From a checkpoint of a small mixture-of-experts model trained on Wikipedia: width 128, vocabulary 8192.
Below are experts of layer 4 (counted from 0) of a mixture-of-experts language model. Rows are named router (the router's row for the expert), down (a neuron's output weights, with its number) and show model dimensions 0-127. Each number is 128 + 24 x the weight over its row's rms, rounded and kept within 0 to 255. Numbers have three digits each.
After each expert's rows: a language model's description of what the expert responds to. This comes from a sample of Wikipedia text that the model never trained on.

# expert 19
router:091148117101143135121147151176134127145127129106146079128137128147144141138076153119067109168168112125161148144112168097116128124117128133099141144121153178166125141111155149128080161070144096145111117129154124147118111135124109120108124128149097126124113121112103149120161113158095166138097135145127108090117098127107151157113114107114114151160134110111095156166125060129118082101105
down1:090144150132117119142098107183125164118113132153126143128141145135088105186129135118143170091134096120133130143154114088133157155177130123146106129100163166089138090112132129130135123105141119119097073113123087151094060130115121103086135130086111098118167133146144141104106123135119114100104142145093086124135099155145128089095128116119095128162107116089122126110155105149142118130126
down2:146141046098123147140127120137145134127143153122112154139130116148139181116163176120129133109132111148115121089102164107164145130146130099090085105159112109107167182163101148133142129151154146092145092174136111133130141121130123142166079133151167176105113114095164133075127098129118122105135141114108146113113120099111090125147149126123135143117140122156126114117085145169129118112146
down3:161149131103127112088109135167117143119113093093119153143174139138151174135082115168101108133090139108133107167165134130104127141143142156084146133084156135081130126138121101096151123115083110115126092148151108113088093123139100122130159129117153122135123138119059117142169101140159155145114103112158126126125086160124161161135142124114126096152104125124111153091118135109081133111099
down4:090123143103169142178112144172137095159147160166133162128113109105140140146156090119119160130110151094122119118136169103158120116127159137168092119123148168137133135092110141099120111110135136107168115103065136151095117113137082098136116116124132127136157145093086137203158117130132147115121122109145141132169143121087135166119133165111158143107145140125173119146108121115126109114153
down5:139155112127111097139135118132130156136131178145151147107160147143104131130117130148108116152112140165078101147081074124097104136094106115157155170117062122159134131138133125121138072128105157153125132135139150138154141169128105175116136123129130116138137151175166157135161114125173112146120133090123135130111147089139119129137178140159136123132136164166152112168151184122152093127142
down6:132137114125143116095137174117138162106119136140144079121109140135114134112137121160121117100146108127124182147119125091121128102125133094106150151081165126096092110173131116124089100135114112130160112141060146145110139129123098114155133121144115194132122144128170140139132102200095139151127128138133111150135161109081162153119135072127151134134112132141162093118172089123122154109121
down7:172129113142065139118131137124128135162087144072163113123126128121104136095137161136151137141101111161095124094163132121114146105116068188132108117164094184166156103120106131130128139124165130152130098148102119137125162120142126151110149165094105089148154134146138145143091119128130121091125105141128152123153151135143151158104140148130152163147125147127128114182144176134109158109108
What it handles: Foreign name pieces. Middle pieces of non-English names and words, such as Asian, Slavic and Spanish names (Guzmán, Songkhla, Garik), plus month names.

# expert 11
router:077137139134173116109107109134124132169149118101139110143111143098174162115143137074159136162114117162156131191111118137114127122126154102149137144125138156116124101156127122100127111112112135145105104081117130116137117125169113141161126107135120165120124112132124111126162153173097169120091142100116103072122137087120124152126127121120138165152123106095122147086203145090139126129173
down1:097123136116124113155159134060165082128103116156107134125115134129080102150176148150144126139141164135105107110125111146106104142098152119145117100145139143133188125118131095124118128156141146182136109104120115105143098118094109117120112109145174147151099110162113081124139139113158131087131146114086143145097102135139120145136098189140096124126155140097091177157111143145115133165123
down2:105120153144113164144101129136107130131086102086129172147136151100123120114153085134141117142122109114132127115126139130139119146144147137166172113120129155119137119121108168159117111177151103136106078127115139128088137092124144127130131099107152136180155099069128124110166118112113100137160130143105112123103091137098123158130123155190096132116106152160139171130045149123120159106123
down3:132102128086146110127110152149153156126149138100122147110109114118149100106109122116062131096154138180122132167153135112113090161141090153132127147088123169083141114139100129112099087106130098135115142129141132102123131121182126114123140150104130160146144161138123122087107156116144119039146080143107120120114104115136136108123142093133165142110182114128094116145143137132108093120108
down4:089149112109130128125159095119156131105103147126121140088117124124158159144161141147175119152159113142120148123140125154162114139168159107100193145110166127142123106153176116141098124154148100134131136123147119111130122139147155139111170142107143121183132136114138118146127125172168172138123146150189172113129114184107125096150099147105134114137105080085133154077132115133141139135144
down5:159106154149157162145097128118161133125123121149139095155078112093143144164140090145136091207104111144086122130156126188159153149125158122131110126127131108150129088144123151126136122077143164117123101121102110107145148120102118102140119112101174100105128139141133120118163103145104114101137153133154112127086094090146119170091132146153113123167143136105163129118088109121157125109128
down6:135109078168145121168162167097113135098156148135151174110147164109140131133139117078132108120069125152145149145120142172128121138153155134161100111133151148153124128117131092083176096131116159122195103153142127116121126096123111070128138114162156174127146142132115121128133149130137155133129132106149113126109149135129115143130154140076169157120129140135125168105159157119153131142087
down7:134124137129105141111117134104164129136128137133120079119110107161087137136112120126103123138129108126122166105119128168163135138154142081135112162116121122146113104101127133100146107098172163120097162158157132159116145123136113170189140148132164116105105164138154140108139139103128123090156143154157165084091207136097143155125160130156166101138115145118138127163136174131129098119166
What it handles: Inflectional suffixes. Word-ending pieces, mostly plural or possessive s, ed, ing, ts, ment, closing a word before by, in or a comma.

# expert 10
router:076148156130128123101126127152112150172157162131117097107154071130167115109078140100141126133118129139133174142118150080146121141113134147131116100097106137115143105099086118101103119136151098102151120126177142126106141193135143151122189112146114170133154116153131178132157142132097179135120142119111123107142127100106129125116107107092105134170138122146121122093141125126156112083111
down0:119099119142114143164111135111154127066142099143122141128158094084109120144147119143137145093135128141129151114162139092137164106113109139117113111140109107146130115118161110116150116158132118149115160106141163164187114148165075080124109079102117129121126179146111118116101133109117089124110152157151142114107123123088167121106069142111127138076134114159119091154141153165135140160120
down1:156139143129131133152123127124137107141139135160123117127142130131152125122141153109101200092113108089178146171143116108127126072095115104129119099126098048109124146108176152149103100130139103114108116121121129092144117118119117100128124150167069130124124139127094149124131123146195090153114160130127152121144137113176104123120108133125129143148146177133157141170155166131125103129158
down2:102123105141125148175109116137139103088180153153101119107106087113111190132105104086160120102125097134110144181108124143128112130132134128122075136154144091117125111143158109097151127122144100130122134131123081094138108157126129148086120118125142128120134146122112092120080129143123139078172090126141141133123104104152125138085056129085158138101117139120164139144120105150111099135142
down3:138115106123145132102126145141138076130134124146105120127157132139118120165118164126097121079121140120102175128095136157117122085141130111106143109109131111118161090143087143183127162164146132120111115109124121125139053137159096133085163111142138126138166153136095095143119078154126115106176108099164110176140137140140137105109096136114102121121120106108084131122139068128142088137129
down4:116099068127148108144125126140139131129118157100130068075142141124107124087177132132205151142143123148156124116175140138124108119104142149145092126154089103138169144176122104118141145149111133156135105163133108126103124134141128152147157110128093127126112098152125146134149137146170143137161150149132102101101110112101124129121132109113100121143120124080140090093085145147130172164093
down5:130090126150078121117153155159155145128115112126157128096089126137128171135165086136106163090164129099149119175095131098092151133135127121148118138114120109116142142118137117134151094174166155099135124189095117129125175116101094077152150141098153168142142113141150122119089107145145102108136129128133146100115150164107074162117108135132119135123124149175128105129114102158104152140126
down6:100105120137140134164110127170128155112120177126101136134114107100105149091148127147103126189107129106130116123161165100127103154140109130102138159116120118130133075130129129126122122091132152103135122137095150156123096140073129153120077120160055116137116095110151132175151124172149111128113115146129146122161108112126098147099123113146135101116129164110133085158115063108093101116119
What it handles: Line breaks and ordinals. Line breaks, especially after table rows and between paragraphs, plus words like first, second, left, end, several.

# expert 22
router:102118119138106119121131116139125134130127156130150107138095127125164135134124126111177128129116125125129138122100097111092038093124199078117154143119120137106155101150066144105109136066142092104120077116150115154124092137172139153127161118125113120176104113133133131086160127139132125127118117154113118116147139129122165139101112128155091134098128125128098152071136102125131131143152
down1:133131145051122182126155125144133125155093133127150099092158125149135134151115129100126128111127127126083132142105139171135120108141120133119116138129111117079165130136097100109152118106118111168072085143099113131111111108133109067165150126094128112163156154148160150083119069080109145111151148126129091149127130117120136110095119116127153146114117160122154098134160127118098151162126
down2:135143124145154129155126103142182159153108102136151125131169153114141089103158129126123159152144147124100134149126129130096096124176124132171107165150100091141123197108106138107124083133124121135116141123118142131161114141178136131098122096129114110130081129150157137142149103142170112122110138131089172181127119132122087175062136105144121116147155118131099100153134135132125106102159
down3:133116140127109139111153144126130121104101110111150104094101153154113149139127149132087145168155098090118125100129124137132134154141132161138108062120092120130143095098130144148128105093143150094099138134157148133127159157130135121179104139100100089125115102165137130102123141127140165125106111117133110120121111181174186144149163114159123093121184154142144119134081086159115116127179
down4:134127134137123110120115152111116133113100105129149116159099147108115104103129143144105122082150110138129161075146123100116146140152112124104158108119105159117157138145137104137170143133136145090075129117074194125118147114117132126109100128131118123148164135131190117166108119132121164137122127092081120118117168120126162108070135076160141086105141096129100103113105116109101181106128
down5:152125067135141121139104133130096095156130137127094173132146117129138109120101122149131120140161101111137140091143161123163116136137119121118051160155097094120177132135165138144109124120141179126107149182127138148179183108098123145120130126156112109107151128111076108090114163128100137133105142134126112109115151129129140140058114155151126134144163149125153127136091129110120169131121
down6:136111097107145121125129164163121097078142114155113141119143096128122176122138144154148121167116144130110178120134137105122113129116121139142151143110155144154114137157163168102125088123132180120123113125119157112137104153120117076156138077109086168115096100132157135130171097132097121158181078119075132140109111194159123142144139110125127136111149128117109138108130112132108178112128
down7:119126147148151109113137142127106133125082141175152169131191142155132123141121117147127111135085161102137176114182113132101088121109105079134126143127112118112128132129130097105154105135132110129148158114157112153128120122144139112111160111132149168151141119117093130118118092147146132099108138142181137151155115213113163123094171080157110124152100131112125126157098129120084138102133
What it handles: Mid-word fragments. Inner consonant-heavy pieces of ordinary English and Latinate words, such as sizable, mirror, eliminated, telecommunications, cessation.

# expert 31
router:127149117128140093117126123095138118106158138113160124144103103134138176108135135114108107142136101115171150132081105127137113103145142104118180148118111154137178163106111104103103151128123114139143140123158110116121129126153124165143145089147154127128129126102119153074173092145133167187119127124107087107172143130119179156089105100151133118093153109135124169154161084170134123119099
down1:116131116119104130147160159088159123143139159104132091130137115121128141144184141090116166110153124100132134136113128150107097162145120086099111137129160108157107112133102142098110139073133111107128129141152136123146141114170139094150131119122135154149140140141125076099160160122158102127124115122155150170099100152101099123106148172113121090080137141123088121128156057130115153187112
down2:090144106170133121149124150138152128125130091143123115097163149125165149148097150120134118151113127111100132156094206141137185185128127131152089129149123130097122096116105111107134102122126152124076164051128131141086174118102117134155111144122136134115114120144097173122138135119089131148139130128159134140157116104090133114094148115147109136172098147124142138125128138129168115105102
down3:150118146143123119166112113096138116105118119105082160138145126108052152139177137119129174111108125133109168122127134131128113115094137092104174172183126102124139128143136118170154086166125138118093100136109134130098108111087116153137117119141103102141126130153112176150124151122103108074094144139103147146120095126141156131113132142142118132084123113154106146161159119146172164101139
down4:097139106150123120125144164150188178111123124137147125154106118144142111126199147123146129105157126137142162128129117132108103135152142159156170130118098152087081072114139108083141122184109119159112151136150142103132150132148136136149162099097116102159114110130139100150087172092157164150121098125154124141166128114107143117155132133115139151151137121131142105182120144133113109090136
down5:120139128134099141140097123094146159137128098148117112110132153141127151137126110121160125172197129103103148142131123104128114154126146109109137155122139146089115092133158077130165167133126122112133077076161137142088118098122075101137153116161129097111146126150101166157153095140141097127117137109127159172191146146135129128099132117117139111113098125169126149134164129173104165136098
down6:138122130088162117127117151165125155135135105105149127128076117114134102094125159138132103103138101175131149118126121120137160150122125115143098137163106124136132144154116103107113111177079146154144118140168213118123130145148128155133088125131101128109144129182155104140099138085126167088128128144139125174121141126170151143173103142163125103140144135175142084132109148129102090109115
down7:168101145132163163096151142115153110126092132149106115145125129084117101101156150135145157111157128147137169127123102080134138127141097146110083112141126128141116096135141145091124155140170126155126137107143132132098074139137108123087147169090169130129152122138129139112109160169158104111081147119117123126137137133128142109041099142131113114123119075138184101096130127146102132147115
What it handles: Latinate inner pieces. Vowel-rich inner pieces of Latin, Greek and scientific words, especially taxonomic names (apomecynoides, craniosynostosis, thyroid).

# expert 3
router:129148098099127072110124125154098139109109142144167138139140115142134140095097179137113119147188058124131117143077162106119121110124133143108101139108130167131128141110160121108097161114140124154120110125141109141115082139125134127153137152173117116105108172100118137084160106146105114159092117137126146103097095106115143123126105111168128139131148067188100139132139104159126112101123
down0:138130148123068111141108093125081122122102150134139122117179158115159098088120122127136110150127107142159104126134100107135110122066094098079103144110121128132145133130086101107171124152137126138158122095121131107095157146117147158134118152047165110102153177116129139116096131145131142115098104140119188130125119162122129145140103127155124101089145138147142152162136150118137142142154
down1:147138116165127138107104164136117105127158076147127047128091179099155112175124117099137121146132114154145122159103185129089110126097090162181139151116138121096119129161162112128108139127110122142099092113120129140132132148113132116134143118170119067137083126114126144102108117126125126136129098094096083130142137117151102151140141095153112113103112112115167116141154122090136137144120
down2:147086147118133119114107161100126095123108110098165154117129129081176109153187088134102129149124152125144128118132100104120103148102134146119171144133133147120099158157125111115129155108150116121121096122143143133104138127147112101151152111121120152159157185142130132103154131132155126128111105098135127171179079105134161108121163125098097187085131123131179138175146118139095117099113
down3:108136111117132150106112095164147115146102121110130158085114112145139136168129151121120099134136148136109152147084163143132119113115126149085106137124108137158117133140116131153108120146129073108135158142135132122128164173105112106133101125145133131081109111172123152118142100152131136180094172125128124136126108071129091138097100113112141165200177134170064119132130154121151097154124
down4:141126160156166122121111120129141159126138117129141128126166119125118090135096134123107148148094121137143093158148096146144185130116136118144142155166131132166124101178112112151143137121148082200143092139127163143118108119149152121104093118149145082101130117163156102145138150160149149131176156150095100093167150169091149127160108125153119098137136086127130147116077111124131159139130
down5:134151162133148160132126149096123161124132156140079158118136131119093144149090141123152158136178098092153100142135109119094075121099097102119161093124138146138136128115112126095174111129128108131159139129102142101108095127116091133111132119176163137108117142181134113092126113094130094115121129165129159153127150143137116117137124093134117099108123138089123196166128151136090179125096
down6:104118130136143078117112155173084147148113125127115118110137129077161141105135078139127084143087130111128135135157122132152162138100148076132116150145088126074126144115119124137132114136119131147114150107141102183184176107118168118130141085092102130149092141114139116128167109145088144109087131143087152150139100116139138118126132126140144138119153120158167163115156108086103107138137
What it handles: Foreign name syllables, table pipes. Mid-word syllables of foreign names (Iraq, Israel, Pasha, Pandharinath), non-Latin script bytes, and table-cell pipes after numbers.

# expert 4
router:092173061106134070087103126158150110131161140157168096107135128139144108077139169104123133127119121186147107145105087102126131115148150135120129158112140158112131125124161132104115109108083120128149124099159138135148110167131152137091156129128120161103153127130130113079139128148141130156143156125102079080128161105114133113135112166107104133125184104114125128123129156143122133135156
down0:150126172112156133179102161114095129160122143109131124112171129208174133104145131127148107161106114162130131132097085155110164117133132084118129140127133123125087144137133119129085143149137072149145108123143097104129107106109126161157178094111127126121144082159101113138120104133160082167120143107120127104109129135158113139160125133140170106129124166160138107123112097099131137147140
down1:097137148121169153129127161102149109091073161126140124072116144089091171112141140141162105127147101101132164154112104135107099117152172121126141118127109162094119114149127157107141175133144107162115155113125138143113130153104077109152111130110147134124152146103084125148115111163115145120116141139150133167100103140109131109103097127133186164157158163111110104100094116118147126084145
down2:162098159167104111144121131102111125072123139106094103136148155116125123133097145110085153121154142136100094121110124127103176171155100098172099145097152154159147137130139145139091140133140124106142126116133068122160115115159135124138159086127107097161109134109129112157131129152127072142142172106130133100149110153146112129145128114159189132125146100138097150125154105145150182122109
down3:046135140130099109139145101130173124141127106141090128122120139136115153108199102142146133148138129122135131162123125112139095178103123126109128164165103155121116121117103121125109128118099130116068107091092080099146124164162131125152150093126129163079105133121127140112175129125151132138124125157146163157105125157126140139174121171173101101118114138110138101115120108112108099103128
down4:115131087100110137117114109119129151152196129119119116133139107174133123109147162153112095148141115078142129134124104160173095119106102099137171148152131198146093121117103135123144119133135178110149104110128125137156123122124135081130151081134111142098141106129134174098120096090127099119122127138115116148113141179131111131123138101119157082124118105172176117149146143126172167126140
down5:158093111108127105126101125135138115135111104128102114115101103128143116167110139159119144084078116127158129130130137137150144084112128076148107107162113126107106124118126094136094112163143148124119136091130112114074132138161132097144187067114104109127159104135169140110130122112170188113163126120127144118139105109092112145110141073122124108118119073142128098125172131112141096165121
down6:074124164081131187125134111155134135170126156136138133145115121125163145128097137147071113128131134109172157113100163164110110143113145092123124134102096126125128135134106084155120157126133131110096140162124128140141137109114101096162170081121092126119122123131114188146123110100130117128132136133123150165154095134140121107114112068088112161107090142157140131117077108096135120111094
What it handles: Clause-joining punctuation. Commas, and, which, who, that, but, and closing ")," that end one phrase or clause and start the next.

# expert 9
router:122144120116161134091147168126123141122151163145142110109133145092115149117062121072091112128116119148164148137137168131132111114149148086116146162118145149155142136095164141135087145077124118085127108121128146135108101161144115101106162112156136124091178121127102118149170137139115135145075129052100114119108122125085117118112098142091120148135129112115102122125112082128126104132119
down1:149123098099120103110129132128166074145148162150118153121113104120117161125150161124125138142166119134153109105133086107142116120116154151085090125118102093101085108150117133113145126176148130122153161096109087141100145133078127124159160086099082147139107112126166145139085124103120154124133091134107114110137146145085130093098149116157082088143170130107161108153126142123157130144106
down2:114145129136086134113074125107164135091180129144131078111135118145127119085078122090113130137124154121134115119139112154105144125095092126096156112116110143155109113132105130118162154135185113107155142150105124147149112147113134137140150113103103140133151109127128135122152100124146158147112116128125109163137139097094140159142129169175189124121116078154132161082200124145108120117098
down3:105117158122142090150117093144179167124126114120126142146142120139165186116110110160138129085162112151111133158111159106128110105118152157131116117120144074116156109120124167121081102116126122146161144105136131088155114145089106136146106096124085121113128109156059134120178141124115144100123157139140130107148120106083133120149128114156076183114146135135109118096111111153108152139153
down4:131150104158098080134129084193117129103128124119169117111101102137124140114088106147132080132132134079091123143094109110130109112136114150150137112122136160102130146108095118107160113086132114121114077139160143167140154161099149106154143097104130112112171112171118169110106110120116106121158129150136077127163104099080146149172129121112143098151132133125149141107150120112157124147154
down5:135118111121123164154094160136190116146115151104130079134156103139118111131087114131114091184168117144138124171169166140165151137124123084130125134158143140110138112110158158124134110139110147129103151094124143073114164118107166159144106136091118132137108140123169128108131152110156132151128123137115114117126160126093102128046133099122112136102104135106133152129139149135110079143162
down6:109128095139082130113128136106122143131123162118115121124139111159092116145132116112145178112108116133122109133162137125065135127151064160142095147160124155128130119119125121117165116145142100159124123115134112135109127169119108212097147105136095079127097137125152098144114114094129113119123122159087139096168156080138088122112103152140158157117131113141124108155149113150117076169109
down7:204139113109157195166136108122107113126144185111137157144119131079093124130121099158133117147126113084109140127112132142153151115084115109111171134112126119158098124080102150145128161126138146141098111150126142122115120131109065128122106132140117116122144115161103097142163121093126088171163115129101162118096106162141112125119137101154126138166139103139139142116136184118122131124100
What it handles: Name-initial capitals. Capital letters or first syllables beginning proper names, often in tables and lists, such as Ru(ne), And(rew), Be(ykoz), Va(ult).

# expert 8
router:078153118064140125160119144122104154122158152107135116100136140128102118099114119096102127119121124144150166128084097142145089104126157147108102153135152159109138099098105093115126140099086124145136113106167109127135089134159156138123178129121153202123161132160088134101129146181116171178120113111119096119123163136127120160165107132101119153139130093129132145132135114142155132123137
down1:108143128116109133119130108125134159142104154120125140098108142140100171130183135142100113112114124148135157140145135073091149128106120116106182140090141115089134144131121156130106130107090144133117144142101148155099137159130155166126090113177087104119104129078093113112152113125156139117153131113143121088155097072142096114084129143115155128140127124177147104156092125061118112112141
down2:104126103189111146122152100155155137138130101118135165107172160111137099137123130125131129131131102135163092132156145104134137082140151091120138133177134114149123111058132124100083118129157099102128105139122153159160099111129101117125164143100118134107128129113159147106125119132139146088106120132118115158181079122144158115126158153152162137126137109098128104116115169156106152064165
down3:138158145150100115170135131140161156105095141150147115115130148149113120109120117105132134153164148129133141127124120140144123117136125083096113105146139162106117139102120130158113168138170150102155146110128141099095132112144142145131144129087141143121114111066120161161110131137154074167100103107112110123121168130147092172137199145126138123110111119083121076170184128091155094133131
down4:127126118165113118152085091114130155142131102126133120141146161141132142134131126148131128091129122135117126122116135158143114166122138115157144127131129117143163131100115110132134086079119118164144112144134126168116122096160126117146121190158129117133113151111166129119106157165154135112125150129151112199099078143175118133137120146109145119082123031130116138078084095155157150118125
down5:109150123100133082114153149121138135126060137132140141141134138134137125152141126178134146144169141123103140124114135124153084149137130171134144149096115133117129096151174144144122139135148130104152151136120162182120142125154162158132156109140141126167143139099138109148156104086103056139145165156113121135146140100123173110108096133168078097110137109151119144097116145156190128102110
down6:125138145164134117079133133150147162128151193132137135157134124085151128122132133128177132158144139121170154138087121162090112148116143133110169185154111149136168111122132129106121109159119129136131142146139155098122173154120082145109153129142109149120098113130150153131151166147087084134141135100129154128145101075174100118160126132139155157195130125135130117113136138108128085113151
down7:158129104109115103157140102134112079152114142135141072135139096114115111113135071121156130125103124120100107125123128095107128127161142145156138132157124126139122145156102182136126123120153137141132095127128123129158149110171108134153163155112129118158148066147153155136169115162140145165147125130098115122104062095143118111163103098151163077097095121121151084154100148121142142114092
What it handles: Prepositions and conjunctions. Prepositions and linking words after a verb or noun, before a noun phrase, such as in, of, to, that, from.

# expert 5
router:120154106128144115101130165133141140174143148119134100132121152145109133145109145107078071115135112132144186120108137136153104125143146120117136170099133188117123130108136131120143108125093093098131138068124108138140126139130156153115182110133168120096126090144142146158139137185084126135154131114121120083131109096092147107142104158137116152151145091154109111070107124154156147099108
down1:049098124116124114132121137158146126131118101115096109103134148106125122112137144109155072170134157157129107098152149139093097166138170141140158096108145155112157122126126131102132141087139113129130157146144128146156156130143185168137101146117136097142116141125107084143120154134142170111135128117160163137125136156138118116124060128097097126079132137082159143130135106176142159135140
down2:121132149125145131127133102154105082091123108126122122097096125127147094120142175145142119144085095119141127134142099133158165063072095151117129127133128105170113143099124127107119138092114115080120089149132126120081123151135123114124124089131101124084092125146115125133124121113119143097096166167114114155161147162208103114155117131131159136110141092129126137099168127103102147134106
down3:130096101189139165133125169126141104156161123175135136106106156125102092160171154152135122123127108131086146140114160101138140147141124146110150131124147145157113101092167137093116098112111148126174123121104152170108124143091151090112109113132151087152074100171126129147123135123133120149101102148099142135141118117129132155141168134114129133104139139132077134194095148147139103122098
down4:133111153130139134134129104106108154118115114165106113149128163107085142162132143158117106160124114140142166151138140127122122164165118145138116108149129105147148140105086194107093130157102089153173109114109135132112109162144119100100125120106136106176172123165129127145166137134099137099137107118106162103145121092096097112092162116123120090068090114095094156171139150128115114118138
down5:118123144110130117122154136151105156127116097113145101103147141171140107112135122140116175116071165112123126068085116129130208145157153108118146141116122150134079130131129187138144075114131115098127131119090144134121119122115107127100184103159133143121147120171133136129153183125159108072156146135116091128141137117149128107127178126136119127123112104163105137107116130157120130110099
down6:117157143125121141129144154106151120180096123101144070153115092141101121138099134120126069106122139134115122154127103140158184123104121157125096182124152136118109143128109126134129112089101138118095084126107103125099134144155142098094082098132167097115094090142145105148098106146140147062135143155124166109133098149140124098150096108116138114102147122155140118105105141151134134137078
down7:108150125106139127163130114129084110120106115112103112134116136097108156130146148135103142079135121091135105153148137113153120134092136131195146151126126166142067078097101108124081117171140153111115123152180143171116133143122140109126109121138104141112118182108151147149099180143127111128133152100123120179107154172158124121106152126132162108185136131123147153122108113121133169135137
What it handles: Punctuation and markup. Line breaks, apostrophes before possessive s, hyphens, dashes, opening quotes and parentheses, and == section heading markers in wiki text.

# expert 26
router:111119159121162087131115132145138094163167168116068125082111093113138111110110136133130115118140096120133141138129146096143079064125116169116138138135136141152120155111140108105160130107145133083123066099141126156135117149148127146097157153129095154152150123138094100137123100144098077098110104099131173114118155110105144143119118130172111141110148129098112147145138082134150101093134
down0:105145137113065127109109130145102138114101111138087138150119132116116142147137111148161165136135119136134112125130106070121144118145108124093133126149116154114175136163121137144144144127116209109142152107066142137134151121148129124111143103117085116160127161147130102068111108146110129142096124119149091119107112128133137145161136151162168120075135079123165174079098110134121133130111
down1:122137096148115116145164134177121171182124120081104098113110139168121122123144150123130151161139101168155128139114142147151137133134123136146135170122127143127128102113129093100147125130135117134101144121173131130147116131098127101128111179113157084103125157168095135108131144090157119136122106149055100090180155184111147073100154101122113096138124136115142137161143131126142152116144
down2:124116122129131140109136154151124087156162092126137129129149130133130097127078117138138183140104154128155149112120063129109156135125124143112188154126116144150114104140122073112107149126126169142114103153130135120112126138177137094156108122153144156094095103112176121093143101124177079135139103118107143142141149138212112153124113132143162147157165101123111136143114120117098134122138
down3:114138137141113166083103164164098105095153071165140142155100125097117131101137186156095135130099145129105115132144106131142178114181150088108135113126110111143103117175083117138114152143178075121114133124102189088128155148148153124139145129076158120103110120115123133155118128085132130111136118126113133138140117132117147112152139111127100133144083095145131149133114109122133112112100
down4:093168140121114124142093117145125165137132119071133147190180158154113143148136076151166136103129132135161126107127139137145123144109094129140113130158123108129126111114119073157144123124154163113122118143084079168086150134154105109105132147159163130148131117099118116126125149109149105122100143166125112101106162111161161150106128075113138190105129152115135089142127126118147145109140
down5:136139204150131132135143078124141148142115102137146128172113125089145132132154149171130153109148141134108175118118111132134161108128125163116139167135102099154142138102099122128106121141138152158126152108107145123085158127136107137162130067148115103147152133134121104103097176106119168151102141118160148120165133091177199126119147138114146108153095093129141155129113144116145153107105
down6:168130112148086132059110125122117122128129197138105115153145107064114106132113124095130135140141153077102108112114097118114083106102140096089107104107137140192140126129134111113112146135138094155166157141118108123152095133160134117121106134120149142087115158099169127155125105155123141134105127124147097118158134119109110137104109107146134093125146154088117122112123177145157083131137
What it handles: Mid-word fragments, pronouns. Middle syllables inside words such as ol in wolf, rum, ack, ham, and the pronouns he and she.

# expert 1
router:080147085127180062086126145177138138127140133133128103099143126100161126090138138106130131137160116136134117160092145115160133125111138133120136151142122149148139113171130116095136117082134082099079123133136155152109138130125141169150143128163104170068137119117140086093145151140140162140130139121125099102156136120094139132130116137117102170141162100106140140067130136123145131112165
down0:142110177141150152131123101120175144140117163139168139119132120126174169136071107120124114093177073114136152115130117080061126127118125115109100143128088137162126145120136158122105155159129121150134117154141100100106151109102146135137114114132137161095132113093156145108127111136086133126141100146114180095101108118138139167120157099172105162120150167128141133109172127146123121106139
down1:114099095144143108151107141137111071126101119109124170128126103091142136108147114144121128161094153107134102121097098116138095170143108138121124119146113162133108166150117122120131099103116113127120117143145117148120139127144120118167099132150145139158130083149149140115140103173136069105111109150079118130128105125117078162179091166138142112143126158142060135130138098154142059104142
down2:078140116145144136144135130126150107154122145143126135106138150166125148130155127123146145118152115123082125143075131162094125115125081135153155154126139163147156104162143162124161115115125047125103148116144133130127120131101068157120123158135105107143108128175115110117167154131082127138135184134133099134137092174093117142117149107122108141142129156167097113112096109124106132152187
down3:128117124144120085166121141143093139145149159083120145094123065115119137117123129102164154136103080171193131113091108142112120121131096102145109134134128091117122103147134130138115121150174126132122149125117135091101182169061138110115119125120123123177096083153139087145101138126115153104104157112109126124101105164141142142123113109135139151147105149123156122117079101128124133140093
down4:105115147134129097107132146124132130078152055099133128104212176097122135101157150150121127164148140128123114137087145142106121118120132089156133118128141103112098162154128116124119107151089102140108137110143145101095152163144186149107128125139105093126085119148158126153096129113159139141126081155121082139103113138101109149117114134109107120120139125108123107101126120122156068130142
down5:108113117105143137127142127116152125114151138117139082150102125169156116168116099155089119107114112072096123183116087091103166158144123131161139134129114149128098131140150096140136107162103124125136100119099165155096133127112148095093137093129109108056109102111133130153110073138132143137145148127154149146161091107163142121160137158146153161084098125113142143110155127135102108117108
down6:150111159175115155126106117127108098127119130149120121148155155129181144125091161133110130130060120099144150168129141118132130127125132119145149089120133151148109134130092127135125086112139142167172139104146086142116155104142147087142139104101136156138108179113144142109102172108106093152159149134157128121128146143078140146140163088117128128152079105162142119083085141112120131179120
What it handles: Function words and plural s. Common verbs, adverbs and pronouns like is, was, also, has, not, it, plus word-final plural or verb s (schools, acts).

# expert 17
router:128140098108130100116130119169093109170161166132167128086137123127118172104121141132127108118152098148148113142073118158148140062171139124095138132161125134139138140123103130086122118125094178124134126138089155142167119132155100164107153130124158140154134109123118141126112104167116141145090107097100093120137136116104159139117121123108115143132190057117100164126119125142140131091120
down0:174141118119137123127134093102135174104161126129133158130148117143136167116126120110104134146110139169112136181098148161125096141133102107159117122131148122122140157139135163119140099125102064116128079105134124148093096129136101155127132139114101088119101125122130148137123167096119119140117150134136061111133113085125110076146156080106152154108133128127178157140125063143172116125148
down1:149102137131136082146138090162107111096103104118156077163154169112129136135098128141169117121114148162091129114128121099125118082137120126136182112165118109164128129135151153122168073157088130127145121161157110145122110108134091155138083117116093105131128107148163153149098146143102092149088108135116105093116110133123155163145137104136113094162161135174132148137131134151134109165129
down2:110103134121152069162108136120124114129156119130105088147151149123144112174088121125122083124124110125116081081113125113119146141104094127124089154095138125115153125112114147139166114093117143105147102106150141163101186100128076123139138135133178109083132149187132122120093137141166122149098120109100098078137116128119143147125140125137135167095129109117136117159150116136167181131132
down3:103114168134129129148126098144111109129138128085160137160147143131118112131139124067132152184141166145130113127133139153115135142150137097119113080107104105125112121180115139167162117142133089104145110125098115085110107154148150146108131117145103112072124192109126142120101099132115067150122116124119111150120149095109139203125124114133126083148097129148119139134120084122137105095105
down4:123109151100158090101091090140071129131138140125124159144111088150120103146124117139110164116138110150103131140127114158093140077168143152069134081128123108111131146122108088136133130122091119125071168159140155158136105122137091115139143123092085115125087135104177115069129099145162134120132123143132121154147134156154114174110120119132150138137155127108130126176149145132154150136153
down5:120146127154139059135101157128138131141084105099124129121133122130154110112125176173157128119153118128135163091125121149139118146135165118104180120109091088116124156131075140095121096156108140129111129160122066128116100163125129139143141131130105149163130138100143131109122154137189137160102135184141110114134093088137139082102129127097131131161131152103141098129107160143132100162140
down6:149099104154138133121114137141116101095141108124104132159129098131144146099099123181137099142095115110106083125115160113140160095103128131152102112165109164157152106160153102102139113116127149116076137129181095099123150118116120157177112134140137168084095119097136092133115139091122114101162134122133099098112154134123150135140115089110160074099141147137118163183129138137154153136151
What it handles: Name-final pieces. Final pieces of surnames and place names such as ville, land, ford, berg, ovich, or a last letter like n, z.